Weights of a small mixture-of-experts language model, trained from scratch on English Wikipedia.
Experts: 12 experts in each of 10 layers, a softmax router.
Below are experts of layer 3 (counted from 0) of a mixture-of-experts language model. Rows are named router (the router's row for the expert), down (a neuron's output weights, with its number) and show model dimensions 0-255. Each number is 128 + 32 x the weight over its row's rms, rounded and kept within 0 to 255. Numbers have three digits each.
Before each expert's rows: "raises" lists some tokens whose logits its average output raises strongly, later layers aside. This comes from a sample of Wikipedia text that the model never trained on.

# expert 3
raises: "5", "1", "4", "3", "2", "6"
router:153151144123110088105111113229137131200158103110141141089112096201135124110088140103145149164162151147131104136071136134119135091126092106158114131083139173161122135174111075166172142141125128149138184121198076195128081109127097124174144140136090138097118143077122114110161073148100174102131166139180096128085126155178136100187131152091125078192155113071145107148150163126177141093160097094112134147136126141164180120145145119150145082096196080138109141132162073127085142129095062146050155145170119083137163122142171076101125148140146159128121126116060171151116159154120227179101121062077105130116114153105145155156097173114144100153156091092153148105114141104160120067172118151116171092125143186102121131184104154114094103145147135188081144088116201140135105123124119
down3:082164152139165162150118183084107113098143134129090108156118140154090147090104142125134120131159162159114123156081165131077139092118120125112099141113160149102118123111046099165120142195117119089117113118084130094139181125067115109102124109125124050115111112114160171148190142159146096090120177108197146087175168095170191166118158132081085175109096128091137163109139147109085154104122204116105115198147171114153155154129124116139083157043142111159116110159152152144117077137184101152123110140094097147107173151096039090117161147113055138185111067171173116129150151160103111110084121162198170064094112117129075108117211129130109203111142122104161101153128163101087132056147163133144151082156167171108129139112108112163124177145172158129185137114141130147139141124137144
down4:103099120120141142233144118105100124155109146131098117159068125181113111158187116113095070139121141126112118080122137070144138127096098150096128113176077149142126125084137181117117101121177097150174172165124171086117180189149185110126113160123119119133122149095151113110139095111110120184126119131099090138120151183154117106178113140109076082187103143159171119060162114190098095146107076128161143144129142153059112129162152107108113110182121184089125147193109138109152091150146158159170146125146159046101119164103106122124164145104121081119216133084111054156129106128109107185141122162196126158159097072165138130155076107138160075118097134105143103098154143133129119161072097133171118147145089087151072095082141140135190083150108164157131142109154141111146211126059172
down5:114162103132145206146082060126157085107167102098106102115154160139098079092122170144117103158097086203163140168109131093105088157123117143107153062214154138104096125144114137152107106171164106171158121124099137116114114101098134142091162183111136115134132110119160167176143141092122136129126134079143130060157155120136087127102117125115152139093130110139122109088141116110071087152183159092142089126103180117159157188133117120158160093148124053100142150095098092085114148090163071098140157173163078145157077111092069095094103167183128156115150125128111144084093124066141118081163104155140112096146162128027138035141158101138189108103109165122115111148102172152207165101141094123094095103141152113142109176185136135082190156124155139161122107130075175086107119172101163
down6:172158126096104141161160063132091128181121171005076103127121112174183148101148153136130151140068184180112169166120127075120103136152145108166088149059127149126174162156154184095148181106184155131131108120107157149136099126132164138100136120099118151104101098100108115152129101158120144102140154096108126093218153123085207126173131095179189144119212085150138126119092164178088066153122113148077049113112099161165113116132133144138199087139120095204143109150118127127113114116100156146121054181109178146173117088143160159098090119120153136127149151163145150175103142107062143172072122165116203101108148141129138153090113065124108161109177100114112122110161153144132173129139126152159105119107139144143120124131139104152129070108084088123131130087116086085131142132141123
down7:121088149131138178123104118145119140095118154093154080144124179143112163097088120136087132126096194113161175069165141177123123145106098097127095135176173139079082138123155093132152104067114105084090156101139082072193163103099105103113106069141172160139137139158115110103204107160158162154135130094142082163153111167149141201136115099138114148154133108159132144152132127171164121128078143156141048153148130108123061092075189097180152136157101120076151166117101113075177120057156094129094126142102137083136189108208109140114116097185133152130177091073124103054143130102193136164114184116165125187090188143116087120138097140091086094091159090097155131098083111072131132080149161127160112115154164123151095162123131140100137121137073126092180102095092116120175123156143156
down8:120108094120096132141090156136094153129105148110101105092181160125104122166056107158092190169120088112094102199091130146140138120061108130110137162103119118115130097164136168106095155094104075081092161112132156131100155115091167211121117143157148128163086154118134147138134143163151176113089131168151133115120174095128110092128138137093123113114081086101149136116123167148113153094079058124131094147096101185105074117091156129130093167142082098149143126150077110150131147138104164167164166116097125100121119139115130172142146079145219084085159143138118156179107160188109140130116133133120104086085171046088137069105094173152133145101104170164159131114132122107100119080146095117122123095187070089111176144133075107161232138125161164125085204090065035152145174109120147
down9:170139123128107139180164153110156116138141096114099121091075095158130142174061136127117054149119119064088136084156115127173154101113083125166119104019112100151134123052104127104140138178162106123177115099150089140165050101155156159114180178140122104173113129172102140186138121142111109110131140115123096175085148136099106161103156189139131139119181165125096109129136144109127126098123107055184091186142120145099113150162105169070138156168130120133151145162234114123077132124139150105096091121131186089152132131078148124131096137106130123089115173186142148108135100184143145089141171171071145070149120140105158141183080088155132101121100144074096111167218115127138176168143123098154152092136145074164064093188137131180088142133128130154147126103151142148098117116117187
down10:164132147145115149173110125067103124128121085139117129149132102148181159107146161156166110113083105131174102087155161157158056138144136122182125150132121114081062081127133162084119081162132163098123079122103086068110114155110106144089169173105088073125143093117114135140158084120096116127073074128102128091097126128086124204094164067131116115125155082085137160116172113090108169100089103098135187106104135153223140109098127097099046107120112149173070087124089088105125142106101139079125106107169104110112129118129133083191149095174147123137097161126136194151208085139099108130084125134140086112151086092117128069136140158170099150111142125124120105104129154189134094140120110051157149162090143107190104130114112085110058128121110165117158141089079090203072182126111161
down11:088075157105114157145127150162068121107061074159132105142142140111088098164087150179131087111120095151118168144163172128123140125106077141114152115152149114089124238130140169091092167106130163108165130104106177175164117137134173129065097176093117168095176137123148105111142117129101135088152160099049119078132088156113102105100170069126119105138179089108153155100195085128109133166116136126126174124128107109122078184182130128093091082209142159120196082112148075143122131135143117135164156136088120114104070125110123129086183105164076161103103105160155144100150131134118125054079130158087129144143110114127142098162155178093223123175104132125138152162145143096127178083098126138150136173188061162174125132138127169123102079170159149134088150080167180126107126149116143
down12:097137130083150113146125187094143127127103147163106131120157124084182072120154131151100092126132187132100134139097089097180156093152121109107116101146129170116095094195110104157113165133084138150152120107082064138117134121088107057115094170112067109103118145113127160088089117091192103162100210086126160142198153099134164108097073117084118167144169125074187161160142088094096116070164066131106175115129140120104089162161131141139101141127064097130154111197117181184119113188098120146100207153130097147125151118146123147118116159146097079178141127127108198164153122173079148132135116161158121103110163125130107050083070117127159124145066125131127157089078105118084146138140113083107149067113144126131134133112100188151100154112141147066155141178167114181070095102131177
down13:105125108162106083136129137201098161122194130115168168065098134104151111168100163141169115111120148137163134115148153135135124128132093111163129113044121192189143131099101143147136144091109092134071152176178090162088134090131156134172113087082112159142136169180074192146118081104114171136095119164108123123091136118124101100175182171146104048146159093138142152115099165132072120063109083159124134152111123141102193111128154166154093115153178105124193131133073091121080165102115158171183132109145150153148150051121114141088072158169051167101145167075091081140156132154126104095153145111109130131130085135104137085126136063208110148150160123158126116174143158075183113129176100126173167149103161183127124139123150192161080123102138132122128159113126139134145087185162116
down14:108165111125153111116101140167102133089139096218133160154128121144171091109162161145141161165090128108134162106101123116173081172142183038083104142000220101125176124091128075087155087122098084097109143118157126098044169132152100112131172130104177085164131144152116145123156098143135163153134126118138175099122118172132133104116085138178142073125084176135149143109185158107142154073153113111109131150096184140083168120139106116141152170094064136152043163127094084113126149203105110167056102132155150159110140149119140084123169103095112111138082111134157155120113114100142137136094076074098162119126138109123192203132104163141167135077158141134130107126115120075110125096130097079176176109092108118142084128099148118179125102124141149167128132127128168099160124152121156

# expert 5
raises: " the", " its", " their", " any", " those", " all"
router:108122130113063149148096138173169163121128112074115163106120077139121188157170123128120127143137125082148083115165131085201186151112138166051070113131130166125067092146129168130156069108112158113057157167134091145055180176194122136122123171203138073142107170133146135076092102181120145101117129145116110073173109108096132181154146137166088162143188082119153149175092132117155145110118125094131129155125119111151136100113152133101107049148117096152058102158142106100169102036174089117154167163122109134084152085080161119152148141111098144125093101176117091142145100131094112149099132147202158132142154138165119142105113143135131085135135159153088136092103110126142114147139167148088122068182159109076114156087122122115121142111181175107083168147123103088091177049156119
down3:174128155156083154113108109150094108096166077119113146137140164143156128113122137146107124152161147062089118085139048125139207144137146122145130101004140117090137235071154078126135102160134130197147174126122097123148196136102090126138115166140139158107089142177068122107145064091128105053164131123151112116104187153113107127101116154140128124115175161161114139100121133177106096139068143172098140160123176126133116164104134119092091165094168086162113099086132131097167135147157148091122148143105116109109105140181093086095160177163107157102135079056077125194147122150134032148052135196147077110123124104143096178091151119121122188139114119159140133101124099143151146122159142107135111158144101114157119129143086144112120192127120149138123176160164152131127157182087163
down4:158107130124141062102131138182171151122165190157129095179145115096129112130139133119121087125134106094105076119123150139117115110141179178076148111150156090121149127176085150163166128158126168132142159089092126109093184150200168126148087136073138119179069160147117173158159105186110127162122134134105096148090108036099164165175144154178179164110131171110122083107171164092144169192177098142144142124134094182123176118118130168131153145131162094100133147130116122056118102131131098172130121203140117134157147089111163149135126075202100138133115122142153087102095186098154139163140193122152089138167154110106127139138132095159123145173195133136033063126182123215157157081144097109121149131157133048123106112124090134105141164077143139176107130087098150079140128125149167
down5:135215093043101132171147133162145152159123075112151157135148101071095157150085118166113113099091111114115101184205192161129143082194167152095103176110115155151147145118179115101134152155098185140076138107161112128171161153131135140106122128191128134191151140130123117132142141117119116162140171166155125085068084122114104176122207147208197149139130139105154100190113150117103068159115091158080105128161099134145143125147142112156130087160149174128136160089164092109119104114104101099119112069097137102126141183139188125093127124161183063098124160104098163082116096134132085082140131133144171153138175145092144129151124200150172171151116106125083086105149142156107065094087119191149047142101113171133111168173135105141141074118100145131122137091117123126096115075092134
down6:106137155080122130125112075119138114136127081127126097122129134137092087157206164146090094080142091082168120128107140132157132061120156168157140127178120113137145077080162138105188109122103169124134078150080088148111133135204166106156087103071129161118106153132174148139154170058111133153131158156196107149146120148084151114091142183107145069130229116173144131145159129080075192172113098075096154143136164099132082134067117114181144128118118080074081168166153177129148105084103086075127134131144123198162149128137093129147093093147079086120147130174184094136092091173151109187102137077163131137111106164142161150145101099107150158127118183114118108109157097116051071090075148131146120101095145100158117153163116098136156159120170087101106108114132158151153063143093114
down7:103112136139123090152121108157007097144165125141119102124178121160095085093150148121172115193120142072124105066128141119128220129109165134108203127127149104072135113151096125178138127078181120107170121121135130063137067148181178119145053097154102119111132097136175121180146181086089089084083153065108127091131106168122068061172154153125083092095133146175137135143100106170109148162063166131130136154133152115115125078122155145131149118081148157136094139129078103147078093179102187124093135080109163147141148165125102149091113071131160094127124085144115095112134118090207113110093089124104151132126202137168157131156168118108167125117142140165093139124102099150194182132135130128182072165157169114063139157106144124118160113070134114126140110097110126119112145148144105
down8:130067126128133117115090076205148152115076093091103109100117106142063162118106172156097098163123116108088120187171065125118115156170125161129159093161114152087153102092136170087072125119137099115138085093103121123141223118165074115158121131104112128054172150137122081166100041116107152131146064115134115128125112133100169145120148088130100124102106140090087109126184154150093144151162093173117122088132150149097130162129069216105068120149130126117078078119115104043089109131163088144143102091172136144108134140175053112126144149129192092103082126130157121098132138122162116140097140091121167134103133123128134180150183123127127161127174134100210126159199133125063148127114177075100110104158177123101148140115137095100117106102130133068120135093103144141147092092212158
down9:132109105111135113116158153094121112135120110139153024155091145093111103161120092056075162117162138152159121167138135087095133141135067128085144114095095178137130138152076140101097150084106137077172146132141142111103100125162123153130065152125123144164133124185112129142117171180135122137116142094129116133091159042110176065128084137122123092104136175081150089159144142103177127102144164035160154134135155126118109127121115156165112094123133071148139096132099114059162099170126064100138127106094075191078142146163090165116205144089166132151084080146131095088066139100147142113177124146125157118127163152199124079109105049108197109125081151142084165183115100128103083113126095158157196134140121169126130145114117170123126171109152103104155085117084082126198082160152095
down10:131059173132102096103137140077194197159166103156130118154087168165086112106109086166162141140136131117078170160156118085112199140139108075153129122066125111149152129176118099150148176118160134120097139151148092139131128178148159081131123154139139194140087162120045154125126170167119106167147182151160148184142103154114132121143118168129134076127145100139092139142129100168156117167135132093186109138122127169189130112126166165121143113169108081098189132097170172137132190081156184144111095089102109108107141186148109130181115116135158056060150125154125181144158111154132144135107104160171171058110141140111104091100162087103129134108148178143127174185106086122121073156145144159179188125140127126153162126163150052094148163186117053105099150114158123128185187118103158
down11:137166116158125161135171144134095167186108149179134160138127122129137136104182152119151103111134139136161141193071157142078181152177109107184071126127136100149173116099116068160121127127088123093121138095116173073133180132111154144144099082164105159140141129108131123114141119135087126080153117088147128068190126121144122120078092103165069035186116149161192183153073114097128089154062152142134095155101090094157086090109109134090082121107147139166113159174168101170138112127154107077179076127087125079122103135088151132134182172044084043135164155169069083169065115114121134157123159125116169160111114107084145123134098086190162085101151071118153099118125147141128069102108112090090120128146127141154179120122113142108092155124106145108133145131106102160112093127044170
down12:177153158129132161123156109162057128158076112077112115130132111111150141062087139129107112162049131156140089130175187104150114161094132142135116194161078142084109146073103132091135198152099115109108111130207120120138148105119166109125133148109142132127079157140115115116163139153172095128130126167106187160202129135126084094095129122153114155158186128119139154107168173110141144122148133184126146128125119166180095193075109154108134109138094090162120113093126107112112064151104150104103144145165118123168114094180161172139159102103123179145112125082104094121132197092111151158087080133148106176158140141178173152118186102123180213132134153167119121140127087126143143135152090160139096130100169067116079168189121151145138125194063126170091083123119140123000093099148120
down13:157180090141165179156132174137192093154084071135161105195123153171118112108125079136100174163050127137197100158098142171130073124091109140114107110154127166229148139064135101151077093182097170145113063095044083112126172160080115141128178137130163112086112150173127105199107145172119153160188147089133158145153109157151152111106118065126159147128167117104143130112105186092103137102175131091115146075136113110111122097154138081147167139100162164141142089152088178153176132187128163151114139139188140112124138083079080096135103096150196146129113130108088116092137149091139111105118149170148105118102157132120124142090111066167091117108127150149164160132162123079069135113192073158113147116153081219118104180121122151136138120114101147149129127134115116134115125129107134
down14:154123142175106149096113158097064152100147078106119139174118129074131141149153107128089065180166101115104102117107161117111149142124145078176164130066123088113162084112139190119074164190152068121217184145141146142069122169163143139094125165104118123182129135119162094089134156099132108116132141147084145123156145107146131134085089114117154128165185165102106177179113198159116131146146166119063162124160157132132119144123103166137108151117113113113106099182153146139166102105143080177083148151137075165142120113053190118091090118157086103108145084123117149193106110124086083101127088097099107117073148029145055167131107194143190104102120102170040108135101131123155093113129111097122158147133163152105167168130179113102158100140114165151166123129119057101109131137139116

# expert 2
raises: "at", "od", "ap", "a", "ad", "as"
router:109170084109087151083121146068138074152106128097149112124135135101147132151109117139118154125131119154189163111161137100087114140115125106194188141132127092105133097151138168063084095154093142146142102095104122101144093119185104111143127127179184194111100123115103112096109112156106101110127166128116127101103102112106126128102118119114120169139125180164090110094085110118042112154123107131108100096132124136119046142093049135129141098156128132108115220173145149221127058125121198148083142112252115100160210137115106236139137104168147079110101169150124131116129098160160167102138147141133149107120121131119126143076153095109152102136109121180165075132129102136155135148082092158116116086172132136110122074085123121159134131097133096115099141154195140115075157133031097
down2:192103149112163156142110133133144104147130117110135108094112097132091135132130133085173145151064063108117134089130106109153118123116183125102149141070142146095130180110143199100114159133142207084145147080163131098091173140141140081142097092101117103137119156098156128104059169115092101104104079140156167136103105124087029136135121129097086160121125101162128099154161128113142169176169132159085105084167183095163114124120094088154131130171087115071127171114099086125140060117052091113121108120093168092034081160191157097103159121128115162127175142131095112103133142104165098139128132096092135154174125103113111106042079103105126083115110175162065190138122124089123202139124119122171106095143179140135096124094094109049164132122118163126127151080160090157151093179082148
down3:161123119153128149125108205077148173158178115140139210110095088089120127116164129071098134119087165049120117089171162144180110088066126162172190140172177137120193132124139110109121130155120107138106137122174163170122166116088101148107127147174118094130115139101101094108186160133132168107137103125153125167127131126105099151117101123152062140144114109152122070102082162074122137116041124070066130114114084113101172160116085140150092146150115087145145081204169127164078100151180113134106133107152134097133114173135138143170186148114104147136122128180108137071123131109135109119129109110100100133131163148119182086193086113185135134096045084129091075139069125170122123159147147077121095200127114111097160124183135144111111136179078116066151091146195126165083128154146117
down4:172152110074141127122189142214134125185132092157134091143168135081089146187100103048099106060125085153190175096144148138180165089137118141113112126163175113082153120145134133165162063079126083106112091125067176138135127113111160121155096106127151169140190126165143107150159151178175134129104137140105179086128115099122170141152148109155109160078125123119136139135216160140096184147111097123160110081093171138143089128099113125208059120135059132127111083101126145131198115119116181145126103101114149161136105112142085136148069124126101125173118174120111139104136119049055112159120169141113168118104146143152138164150164192099053139139175131142139066144172134110116086118059119123084129112136142169135136142111108079132162188144156121144168145127120176099145164150132090
down5:087190113124129091150121134135148159105129162123193174146137087140134154156098114115123100201199173114070103124193129138180154146086188142099135145126084187144146091118131095163136151120161109132178103094112123151131151077062117124174113082138122153151156160175143158104187110096094169076114148107157137107159169207118140129168094120095130200105191129102088166140113135162082178151114139154160084124136216083143124137115141167127126118118101127072112129093152137136176127121134147144144117145114136078108164117117172153149102165069112118105154089071166162090142129130130135114153174156188069062126128084084096099137139086148154160122139147114155175123182098132113170091097084135096120144152123130159054129119136180124090186109151146156141174190099152164119041083108124
down6:129123098131173130095118128101075162101085139063160105162107126113113123146146138158063128051083099058124158103143124127147091151138168165134142162212186059204144155141128170112121166120233184132129145103139185080105181126077163114172128129187166118145159181134123109056128125121051123177101119143106159129136133137164120152143149137111114159105140151170110134081067137104145131124113179120103148115122147116142150108130146113096074138077074158123084114104161154109110120097109069093110107116139176058126151174142130141135118144163125107178124165192161115126118095164184160139118094136146095126077139167117119201108133088156105136140160124129149160086197111147042112098092160117161117119099134102165076128173154172075119132140104145101091103098154110119116180112089111
down7:138080190158121100116116117164121100139144127116150126180132148148183191103138095103066119177114114148176121166170185173140137119139126090153132143101132121086104123127139084150195120129073169189110087101148136159120164110132118178104109106133139123063169159127057096105111140162095158163154146154152143088075150158077098106108115173152090132162121139130209103134081106154097098071165109122152132182126207116134137142098178142135168134108103138054112066113157145165111151110149122155160091109128116121117111114141219133108117221050140098163100165141069158093169176174124145143112092148103125205125086099114126192179081103119095077132133119100115132123119093119157104179125107132151085165100153158150125111145158141166110119092162111103098114149096206137097180128156105
down8:112125169135161129127125158134162172157077140150089067144164181122139114120148147117085087140158129130112129151138177167086140124101112111158134106085107134183065144091168127159127130104126163148139087123128134156105212117174141069073092153161115096129158096156010111145114148100144099131119109118118130122121192140139166145147094097106150098145091092134118109150128101142114084083098141158051148178221172136092104094120160102100055115112178104132089048083126087069125141098137038142087148097132120124098176092101177141110131131167140128069124134087130138166084099123069126094137081105116080153181129107093155135125155107114198116112138116139154097091121123110178100109099138135073174119102124203128109121136115113099116088094144117139129103086182109065142193119084103
down9:132151195135091151116121172084158114103052180203096160184139175072114147146126114150152133147121107146159177120093114161176178091138088119104153123107160145190139122169150122171147150124105175128133134143162143123117168121182160134125104097170118098107160108067134156088089161075118189143150112149155098143170101157154098127154063083096141121170205170129148067129102128070120143158117087211142097147098151151117137098127109123082155127147137162085203080170161109126161147100077126125135122114143132110173120108095122121076136098128138083058175125142153195157073146118128128174147126067135168125119179032093166144095109083144121121124143127117105150075149137124115113081148157116112112166107081087126123133116098192118144122110115091096164168148084112052117110091074116
down10:131125169103124161090083172095132096056146105139137104144207079113124122087136163116087170152128078167148161128135124152137158101115091138121088138038156131122121097092124085115174104136174183140108086145105118138125140061087115116101118149106108133189139158089121112107119119077103105114071179159077204142166122129151163127097149153170115060095133108104109115125139117103111126113114110079144118148121117100104109135148140180071094157140135161104119100127086186133157136134110137157182143090148155191127192109122079147090154143137125158094138170134136077184145159101177145053085133152175155153080111128152078091135098211133092122145116107082121094088134142135201100089128156096178163151208137059063093123108100085129127111104147100117052176149113123115093106073135114
down11:158136165117131122128102129126064130117141066082116136146149161158120145153063081167127141125087182158069133117094078101135148099083166100145110123122136134091139122149098150151119154111149144134084136109052178138125200168102123170153151095178105118157117160118173075099145064114095095175127152135143135089125156096125109075181153180078165150119150122137070131172185126147122117078122161158104110174162150061095141090107194116114136153152142154154139058110099107087116122158116175143076126135111179080147146122058130132182093164157120172056144121141143113130094126179127162125105093117148152137155168119128089114061144122168105104113066120148103167164105043120065042134074143136133126113108104167119127175097140107067084172125174113164132139067143097126111103160080123
down12:125102118036198113177104145148146138137139163123163181151132131120126123143107183139144162166124126144202072118077193188128175156141056165172119159119132137144099106096161133209141119144154141154120103094133103143089160125179101112139115180146144139145104115207101116158130115064127107120138146082092137148167182098090121149052100138181083120147120102090132151157070067144172147113139116068100121126097124108160089125107103127138113102131183186150154139166113132099151166158139145111113101118122077118096190082156110088087121139184129176175146126104157154119146125109145064125170099091105095145150113179112171186120156133073106141077149119147110137145130130099102176184180157162098152106143128175113128065132127158073132104147177168102106107133079200135184132097115165
down13:153123162140183084154107187092186131060158119106200170139161181150158150111084125147144068160066125116112118110171119142122150170107091129178068187103157115068105140172134157112120125142136142109098170070078117116111116137158148121161072189159166124135131124156107118065087145074119143112087121108129062124170122126210157144129115173092150088088155146144054137152084120153137162121140089108125095144115116170126139153134168179166139080115108155165101105127184138099083170135107160117089156115120165131168098111176151131120137070097141206145143158190137122186147122193159124133096135100185132158121132108134105119113137076163129146178175132136118101166156111126171132052159129131116167184123120144124095124134153121095193097119143092083070123131171056145075137147125089

# expert 9
raises: "'s", "–", "an", "-b"
router:141121141116161089105133115066097140081094093163180139142166163117099145111162125097138082167111135095104085131159116141093133083175131136165182152099116059135168159088162086079132120120083105139166131072124141109151126137114084140130172073094183167107117159123131140228076097141095125141168069144109117150092162147118194133130130139137181107124171140137175140120148125130082146118089161175155143146083115140121111114157099130117176154110101198158105128190146199139119150103107172080104144160045102123113119127187130207138177152093114148144116138147124129098102145130147103121151146138116152111143152100106112132084120107188103158135095080211139176130092106169157128170167129123160149133075114129145131121125117093116129118066109175072192082156144158149162233157112205
down2:144117122114110112132131116109098175132140140124108114065159112075165103150097103084091158108160155139100108136139122154109124090161067061118156109167126139130091138148142108132193145145130148110086048174144072068180153107155160192157177142128123162132099098101128070109149103108128143098189110113172102172124131117089124163180109110098139139189070141113141144114108076095189171108158115124091085098135145117165216123097081139177139129179124101116092139142189078144189139076120165119148136162122163127172134152080176110149142140151095140125081151089153151132116109152183115165116169115160137167083123116077157129151160091112123118122134125118182138110144116186129138132101151147114083112191132079212153130095081154092091089131079098152154157179034082170115203132130146
down3:103105175107137152136119126138117136170087162119129117125141136146180133165088090137129137136100164177113200148102151148107128140115174172142143148078134156206097164154057142107099074119110139201163095129144189137074156126142193089086107073142177180121090076132084185118140161128126085103140097078150139133116206141160116131125127112102153118153116164158139141183123089107126138151100118142179165133149078057186077149144149191135120158135169147150162132145118117134135092192185126171154140101189131124105138112114144128086175142091096136170088120141118169169115101146169068124096086096083133128141112116185098160138089137130158148126161097134141068118098150202184068096137160134135113148167091070138115151127177069067096153155099174118161145137157169166079142184128128
down4:133120109096119130176090164165111137140095136130113124091117147105144156168139132109182104081082162109079118100118100131069086154100136108153136184078103133062115058113144105120110152102135145152102131153119086174113100121086164133125169175070111093123095112109063102127121120178156102109099102189206159128186116135109135152120131130081081179157089112138136073114109121136138100106124113086205146142165102125155116130077169089168097059113124094152125151181150140135132146125101074144086117117103071112099110092143153134146098092118119184119035143148128141165150145155165153142114113146137202059171158173117119111086069092156160178123160096148143094112178189068070125095067094109178108082055159104126151171092172139142163125163153129149088196105113111128106131140122103
down5:137112160082122084159205077133136138168123091072084154176134158094107116122116118146139117080207127142206134114065127161064089150093147172139086135081084084050098134144239164101141137152060139114117117172115086157135165075127134062114067184156110095191095143135149116154098176138150117106132101148100113072118175126113121134098188176103151164105148110160152169091142173119110164177091150112155162131101115123144138124130131143135125141156151144148140066178113107133108138120169107137176127134177127145125090153131128105113134108152125102069151163161124095124123106132115080088076117124106153114131104096156159131096162088142134158167164135139133134097147099096174154076165106161075185161141163076109199135154095062111143174136096093100157139131118153139133128100180192
down6:138159145079110099151138093135159113132142137149133140082193158150131124118127073098116136064128096146111085171144154087116155126130135108167102159255139122155100139103174096172125194138140125120151098148104137156175121214145157094113144158124116100112133160127132185127154126100152156145195155094157204106168125071185107125139161148099125150139148146132139126121110114073133155124165146080090165213167113199108096100124139079099062095097132128116127127143088158161062122164134079107151137143120113136150149091118098168152120139113097207165090181169164148134094144161109212129109109152137191117080113136150187128139102140056155121088162157122125186148102130124145171193150104129120099160102135168138172083105105145085111127149158099100108148115144127145203160130133148
down7:133099130104122147172139166126166149133148192184094156159111150135112141125137089165128097122127174154147160146155122105118107093128142144221112150152133157113173125101142079137148129139140165136106125177096109092147107163110113153123112107152122029135091094036161123107099084111116093163170161170152113186115112138124097086168106158134170126148097103152155103190124141124105165168078105092093151099116111140121110193155083118132170129072156109133162089067120049156063084138152147101161168172093126140149165146114123128041152167123099148156155117150088125121131115115141178168120122111175082117125174146138164099179113147082086082123098096102090065177108117195158126118160120131132096103125112149072122152098132127158185163100149136231176086106166137085128116110084057
down8:145150096134100098134139122161161132145157126107102107119135163141129112159129112156124142091138128115138152096152125105126123191110180090113117145156126122108185162137117120088119101136168129133177128129195099185123148112090128120127138131192140187109099145034096132129152202166086134139128113095141169105111105070118134055119189104124107160119139167116137123166124171161161090133084127105114142112102189111146129141203063123119113078184052152115124117117142170179088126188150117106113075150174121050120141160143139024143168087137161072133138106181134143100108132111102076103168143191162067145151191190117094164137095101138121125041089048124126108138139132118150146122163097122098058118108155137082123100148120102150124211131122131135084097102132085169181148148140113
down9:200137133148087160101175168138145144155095142202130094114140165194124122173155096101131100096153096161160153116074095108104135100141094145138093103124174138134175197191142070116186182126082137138091120113131137155129117094125161097107071119057129060124084118106134153086123137038193183134087085163154110126131163097153148147175157080082147148111114146138106063117184095134152126191131076058115081118153164137117142183163148077084121155097137116153157137160129138093139141071116124068131104117089107100127148167159117081133197129169097112103136168077151100141126114131117119170143196114152141112180125151108159161116164113124152112064149114168122178145173170152115107082124137135161196103125125149126096139174179089174109084126160092112130119120165135096107121113144169
down10:138158147058161097122137123169107159170164143154149112128189169086204135154170094098149160168090112085131144123078127126080097183108114121174132130127128099125079085120134102141108142094069161056125149149162151109117143073110151100096100127145142189086150080112137100143173132184103156113149097089130138123205138104140128157098086111119108138161157112119088127139129084097125107051095177101149142151141078150146113150152088099115201155095111083102117092110098094143147081147099107124122203118127122158112080127095100132115141140112162178140150150121100119204139106055143082093114126077093117167089128095097119179123144069140127098050174084119105125146114150133102094137097098249122152145136090135199113133150135117115187146133147088121191163152098125076157102152163155
down11:090095160130157106115106108102140114203150124109143162126167122111123112161140146146120116176160108118123162122094132168111142137134125130130100155141121121144111112092105147181121157196126141174116118153103170128108094136165176113173104132150118133142136082193141072111165100112194111130058113149143142109165111121106059180085124124187114065122109080145124139085143120117193174115115142116145117123116123145164163103146155217059135148186153174131115091113121105090132145179122144126184120181170181174083150122144121116107173160110110124080102068082138092120155113148090070110162139138130099160190122107120137080178144104105111096058128154127112168189192137226120143131161134111154097142090155092166138101160095156136127118056190184101117072185086078113142105210108114
down12:096103130128103114233132130107143114163128140145089191122106183125126126121108174133137148168148162166155117139139110072194148112115160120156106070181147141149149193091108157120130122124157142152160127142091150103135122117083109114128092168144161146131148149136108105046099186107114162153191168136108174096114111118146163117103121156125064175123155123099136102144135137155129140091178113114091141110156113167133190154099157129093069131163091171168099086106103177092157143124127107124130091052106131085110074083112187181093182138087110079162121072152143175179142163156141135148138072118133166118135142137095133151090064179105100145134162107111137197110108149160050152140146128122073128114170177102155124067070165131129071130149102117157120167115074166152159052146151053
down13:203135077105160130118129134139204082081090125117141080085084127151081122087158133158168083073200106128102102163116106133162109086072089159190110164131131173068108148121111119106099085100141122112122114126146115183116122175099112120126108156157161090116138110101195104141085161100144110092155097166125148139176108102104127165103106143122139187121146166131168108145095105074123159124134117131110169070144190158127130140137184138169127143126065101122165177136115112200121100124175161106110130050157133128132125121092179157123154090133077147139102145128096105123159128146175149137099152094161133104096107157163088083120148161167102105071084113093138084141104115149106175110149133122124079089143202134185134179222164061165128077174162134165142167169130198117083141156115106